From a checkpoint of a small mixture-of-experts model trained on Wikipedia.
Size: 14 layers, width 256, vocabulary 16384, 33.9M parameters.
Training: 242M tokens, 3687 steps.
Below are experts of layer 10 (counted from 0) of a mixture-of-experts language model. Rows are named router (the router's row for the expert), down (a neuron's output weights, with its number) and show model dimensions 0-255. Each number is 200 + 40 x the weight over its row's rms, rounded and kept within 0 to 999.
After each expert's rows: a language model's description of what the expert responds to. This comes from a sample of Wikipedia text that the model never trained on.

# expert 9
router,269,175,161,134,209,212,286,274,228,259,198,193,173,163,212,119,183,237,265,229,196,196,291,165,297,155,186,158,169,201,153,113,251,190,146,202,257,250,199,229,180,166,203,136,224,208,164,186,121,194,218,225,250,206,189,242,216,262,160,244,196,183,236,158,208,169,164,175,271,108,234,251,208,218,188,179,195,223,180,126,216,231,256,240,251,191,256,209,195,278,203,151,190,123,180,173,210,174,169,195,240,225,219,202,262,209,226,233,144,153,178,176,140,212,189,176,148,219,312,258,260,167,200,266,207,206,186,202,148,179,291,214,165,138,258,158,144,198,233,179,191,200,165,216,211,244,224,213,157,154,202,210,201,222,238,232,211,236,200,181,212,177,170,192,156,166,234,156,256,252,175,225,128,139,144,271,202,217,174,270,156,231,162,162,203,210,134,210,222,227,195,134,136,161,238,215,226,211,122,187,146,220,215,227,240,210,221,158,224,244,147,179,283,202,200,213,203,233,142,203,172,207,184,254,171,145,286,204,179,186,220,221,184,218,249,180,211,205,209,135,182,225,140,187,141,240,300,190,158,164,239,166,214,193,174,216
down7,169,189,199,205,267,230,158,191,172,251,140,157,123,161,264,166,179,192,192,206,228,144,218,176,161,169,252,287,265,221,162,214,249,271,215,217,180,209,191,162,178,195,247,218,130,222,162,230,254,178,283,183,241,188,207,247,230,171,208,167,210,212,237,186,240,206,168,157,203,230,217,165,166,159,184,146,197,190,170,175,183,191,195,203,189,187,191,189,186,227,114,163,155,225,218,156,219,219,186,296,216,163,217,203,205,269,288,207,228,185,184,247,118,194,186,243,187,171,226,168,211,183,185,218,217,271,203,255,162,136,288,164,152,176,225,263,215,177,303,190,204,212,219,179,209,287,192,160,174,231,214,240,177,270,243,232,239,253,316,205,185,235,124,155,144,254,152,215,144,201,249,223,130,206,165,106,66,223,144,198,199,141,238,185,166,233,278,180,162,203,210,204,258,242,222,169,246,147,215,175,153,227,234,177,187,202,176,188,134,162,241,188,237,208,172,252,233,241,194,234,245,139,155,177,233,208,220,175,145,257,215,207,184,219,200,269,181,148,195,147,204,182,268,160,208,228,148,193,146,240,148,136,168,193,185,240
Verbs and predicate words. Verbs, auxiliaries and verb endings in running prose (would, had, happened, urging), plus prepositions and and that follow verbs or nouns.

# expert 7
router,201,200,188,223,164,222,283,226,184,259,191,227,149,200,131,206,126,291,276,190,238,268,167,162,166,185,217,178,227,258,166,212,236,172,223,188,195,276,231,163,174,245,302,206,190,234,201,212,198,206,208,200,215,181,161,209,207,227,187,268,114,182,161,177,136,151,176,171,286,157,236,226,205,255,224,218,135,183,179,161,247,220,179,209,195,160,212,187,216,219,130,144,173,239,237,194,129,198,187,151,174,234,242,153,213,172,179,234,192,138,139,204,215,293,227,203,225,206,174,210,165,201,268,265,176,227,241,117,178,174,240,173,217,178,182,219,168,327,197,231,254,268,216,207,223,248,165,182,202,216,178,185,214,196,229,140,189,219,225,138,163,186,185,171,180,196,202,187,210,232,203,201,119,178,215,293,254,199,233,243,108,144,178,227,124,188,179,264,186,120,206,209,206,158,217,242,232,199,92,161,186,229,150,216,240,239,171,188,277,280,233,239,268,244,166,176,205,168,179,157,221,209,271,203,236,230,213,218,201,178,204,168,214,205,217,179,245,180,203,139,206,194,187,273,168,130,235,156,195,173,169,244,304,188,169,125
down7,138,161,192,148,182,189,195,179,163,212,306,178,189,179,124,204,237,181,195,222,225,157,186,245,158,145,205,182,199,226,207,205,137,248,158,135,191,200,203,200,240,240,202,256,163,196,205,228,150,176,225,236,174,170,205,229,119,160,240,190,214,226,289,167,236,186,179,175,166,252,174,187,173,183,202,179,162,183,235,196,194,245,232,183,199,206,209,191,227,178,187,212,208,195,218,260,169,166,274,206,233,322,199,186,175,184,208,127,212,163,193,204,181,253,224,213,141,148,212,232,225,140,197,252,203,162,271,224,162,152,198,196,252,124,178,141,173,185,234,177,168,221,217,234,175,113,156,223,193,182,159,58,194,127,286,163,185,233,304,224,182,196,245,240,178,166,187,166,153,191,217,155,165,230,176,146,148,227,184,198,198,154,175,167,210,284,194,275,178,237,242,179,260,113,199,283,198,190,277,196,196,182,217,179,246,152,284,234,156,161,264,192,175,206,214,167,309,186,186,273,282,305,193,224,271,233,153,200,189,210,202,194,245,166,193,307,211,178,215,230,224,245,256,234,180,210,199,176,206,210,181,213,185,193,170,225
Digits and table rows. Digits and number pieces in dates, scores, statistics and model numbers, plus line breaks ending table rows and lists.

# expert 10
router,220,243,209,163,174,181,227,185,183,141,224,150,134,160,193,221,211,239,221,225,132,187,231,146,216,141,137,164,194,229,180,268,227,181,213,226,217,194,218,265,204,244,198,187,241,205,213,305,211,180,175,169,232,212,216,170,234,236,145,222,232,245,205,195,183,175,162,194,223,151,186,278,223,230,273,204,163,188,235,170,230,249,232,86,208,211,141,208,157,192,108,180,168,180,164,214,219,197,189,170,245,225,323,178,168,173,202,244,178,89,153,187,217,251,149,167,196,207,266,221,195,190,291,214,206,188,173,147,189,213,232,159,320,212,199,240,146,207,209,287,141,223,167,284,225,222,263,197,197,135,194,203,238,177,208,203,218,202,163,150,199,147,180,160,199,175,220,152,232,247,271,225,174,134,231,239,251,236,211,186,209,164,257,253,206,222,159,265,171,87,152,254,131,199,233,270,207,179,208,172,195,283,179,180,193,160,166,140,211,163,212,179,230,184,262,184,226,216,212,205,173,138,210,246,226,134,219,253,198,166,245,206,222,187,234,237,206,212,205,180,240,239,141,201,222,223,234,186,174,69,199,224,274,191,227,219
down10,103,211,222,231,176,208,263,217,264,198,160,166,261,234,230,210,176,296,189,125,153,289,175,204,228,230,228,253,118,214,205,205,191,224,186,205,235,232,214,209,240,140,176,288,199,219,216,147,211,204,184,188,138,173,161,183,144,169,226,244,162,236,221,200,262,218,137,164,142,196,171,139,196,190,216,184,240,179,182,181,223,206,113,216,238,184,176,285,265,255,273,157,138,179,149,266,194,215,182,248,267,265,234,204,218,155,198,257,156,200,186,272,227,251,219,178,172,196,183,232,201,142,148,204,166,186,187,219,176,251,179,176,172,127,182,198,207,262,220,198,267,178,204,134,175,228,219,205,145,224,196,232,71,280,257,157,218,229,192,190,138,197,173,181,173,249,222,210,188,220,257,158,237,184,165,191,220,204,170,192,215,278,245,229,215,192,284,124,171,147,204,163,185,136,204,128,232,198,239,202,213,254,244,185,253,220,192,210,201,235,193,223,203,166,200,175,206,278,192,197,266,149,212,114,239,156,209,261,153,211,129,185,216,263,145,206,209,156,156,230,170,148,253,190,202,166,148,156,205,144,238,165,156,237,152,194
Sports tables and results. Pipe separators in sports and election results tables, sports words like Cup, round, game, match, and accented letters in foreign names.

# expert 6
router,198,243,153,195,199,175,213,230,230,222,131,225,197,174,209,194,181,237,215,253,151,225,280,224,277,217,231,160,167,160,58,272,235,198,236,258,211,165,169,223,143,186,208,207,196,310,201,221,148,169,132,247,207,219,199,235,226,215,190,228,125,195,175,188,127,157,108,176,281,104,223,186,230,231,212,158,165,209,154,104,196,232,296,221,199,144,203,214,262,272,134,257,113,139,209,199,175,203,163,242,236,172,194,225,190,210,215,186,196,203,178,204,159,268,170,129,258,185,234,229,185,166,217,204,200,195,244,154,226,225,245,167,239,195,175,211,188,243,268,205,235,250,187,186,202,171,191,221,216,174,192,215,169,162,213,231,177,222,167,203,180,184,157,158,199,201,212,187,211,227,243,240,123,129,187,309,151,191,220,164,150,129,227,218,170,207,197,201,260,175,231,222,114,204,225,269,200,210,168,164,230,184,202,197,166,185,186,179,243,222,166,194,175,238,217,195,205,194,144,215,236,196,219,199,172,204,249,242,300,219,226,158,168,212,214,253,140,245,146,168,320,200,182,190,206,234,222,142,137,199,291,202,207,169,125,197
down7,166,249,165,252,196,263,166,217,213,216,202,196,120,172,224,203,170,191,156,180,158,270,172,186,158,190,249,214,199,221,212,209,225,157,178,266,280,258,235,189,156,264,222,193,164,197,270,244,252,225,236,134,149,214,208,168,206,308,200,189,260,205,228,248,241,230,248,233,112,258,209,147,204,266,254,178,192,163,169,170,194,190,201,200,207,173,198,184,205,209,186,191,178,192,272,185,204,214,202,161,212,192,107,187,246,151,255,256,204,197,211,197,239,260,215,158,269,168,97,153,166,232,216,210,209,135,187,180,163,196,288,192,215,134,161,161,151,264,173,226,214,155,238,181,201,222,136,229,246,190,222,211,150,262,236,173,189,259,154,167,219,255,170,203,246,176,256,172,127,118,158,210,207,142,179,156,152,153,231,160,237,170,179,173,211,188,174,266,193,240,148,209,213,117,159,208,176,183,216,202,107,288,217,165,197,263,217,201,223,234,181,189,311,216,243,241,189,165,182,190,157,262,112,204,257,265,156,173,228,180,208,244,110,201,153,170,168,145,166,177,252,168,209,169,255,192,226,257,186,210,216,211,177,212,229,159
Prepositions in prose. Prepositions like in, of, on, at, during, until, especially in census percentages, dates and places, such as 26.7% of.

# expert 2
router,134,244,99,202,259,232,147,263,225,210,234,261,201,213,242,159,201,282,271,236,139,149,214,187,263,183,216,114,179,232,260,203,205,216,177,197,216,232,273,223,165,199,274,158,183,188,185,193,175,139,137,240,306,248,186,187,249,231,163,240,212,262,182,226,194,268,166,92,278,192,199,248,203,267,142,210,147,225,212,214,219,240,231,154,238,135,222,323,184,218,161,214,210,201,189,193,199,251,140,106,221,218,261,150,147,162,212,238,200,155,176,171,162,186,193,144,221,182,223,188,107,207,233,195,200,210,205,166,142,187,207,221,206,148,232,182,141,254,172,295,269,216,210,194,207,196,205,237,194,196,189,280,188,148,170,209,275,218,202,167,167,167,163,161,193,158,179,210,243,197,172,164,175,158,163,179,223,200,178,192,156,212,252,253,219,208,129,185,231,114,223,222,223,175,201,182,210,220,176,213,204,217,132,233,186,202,156,127,238,278,174,214,208,174,200,243,176,237,124,182,212,225,245,210,175,219,227,204,255,151,143,217,247,222,207,224,206,193,198,175,246,216,160,251,251,177,227,194,169,202,261,175,200,126,130,158
down2,135,184,196,203,188,173,121,161,192,227,202,208,178,207,216,194,118,295,213,287,223,185,183,158,180,265,198,240,213,178,202,237,319,173,189,206,235,216,199,222,169,245,206,218,228,150,204,147,193,121,179,227,280,175,257,186,189,165,209,194,166,251,127,242,201,245,253,186,116,235,137,266,201,210,223,217,248,218,230,172,176,191,156,260,206,143,244,179,233,173,258,124,187,156,219,204,180,181,257,178,206,189,212,182,235,162,208,168,248,222,217,206,211,183,219,213,185,207,243,183,177,224,144,207,233,128,256,167,245,167,191,199,231,182,183,205,113,258,223,219,160,175,229,245,179,196,199,184,176,204,191,224,204,135,212,218,228,260,172,149,178,176,185,172,143,165,194,246,149,150,140,190,276,281,249,233,230,228,203,117,243,202,143,271,182,194,162,229,174,183,198,234,268,270,164,227,193,209,175,225,165,180,208,210,159,179,174,220,147,241,275,175,167,175,245,74,231,167,146,83,167,158,251,151,197,132,202,221,207,231,131,245,169,243,254,195,192,271,219,163,269,165,257,190,191,312,185,234,229,197,223,243,174,168,184,220
Copula and predicate words. Forms of be and become, plus words right after was/is/as/a, such as was, been, became, first, more.

# expert 15
router,244,199,175,108,216,245,214,229,194,221,218,247,181,207,154,171,244,233,228,260,180,233,261,147,226,162,206,174,150,152,196,220,217,251,193,267,230,193,220,132,178,219,297,195,143,268,207,230,224,221,154,172,248,184,195,154,272,241,169,254,199,154,148,198,170,136,216,186,242,169,295,204,131,199,186,234,161,181,199,171,257,220,249,168,147,244,175,231,147,159,207,210,180,175,118,130,226,198,146,217,186,240,188,180,286,170,185,215,165,169,217,203,190,283,222,207,196,225,198,238,239,252,219,170,159,201,201,143,243,232,197,178,197,222,206,183,162,164,172,207,205,294,138,248,191,312,251,196,136,206,117,163,185,210,210,161,228,167,164,163,156,175,216,188,216,124,211,211,255,192,185,218,213,166,187,226,180,224,143,226,181,209,264,238,207,199,168,175,176,199,218,316,155,168,170,142,180,143,141,216,219,251,165,195,202,197,254,225,177,276,162,248,310,180,200,164,200,235,142,138,286,216,291,206,240,173,231,159,250,272,190,198,148,145,236,213,212,245,197,270,184,245,117,192,189,199,206,177,217,182,235,188,194,178,150,143
down7,166,115,148,191,219,227,190,140,185,141,210,183,224,205,284,184,266,157,229,183,242,232,187,214,157,201,268,203,160,221,172,126,184,208,213,200,244,188,94,288,172,199,256,200,263,296,181,249,304,188,131,253,140,264,182,184,192,260,230,155,174,195,186,229,204,212,157,179,219,200,261,128,206,214,241,177,205,151,242,198,212,254,188,189,151,225,184,201,219,161,244,223,216,201,196,183,164,236,156,226,249,114,212,175,231,149,240,160,231,206,171,125,200,221,205,185,176,268,232,153,171,192,283,253,236,135,243,241,227,175,126,268,200,175,215,289,251,206,198,221,137,143,173,208,252,235,188,215,194,217,258,283,248,172,138,200,177,254,170,255,238,204,162,215,196,128,220,168,194,204,232,159,211,216,230,200,142,173,193,177,172,224,217,133,171,228,239,157,166,163,217,223,205,279,154,165,133,128,163,231,153,147,224,149,193,239,208,217,184,198,224,192,156,224,162,224,208,188,211,206,181,203,216,141,231,339,266,208,196,178,176,201,226,104,236,226,172,184,201,211,130,167,188,154,225,205,210,183,200,249,228,168,196,219,215,142
Spaces before numbers. Bare space, opening parenthesis, dash, minus or plus sign just before a number, common in dates, score tables and ranges.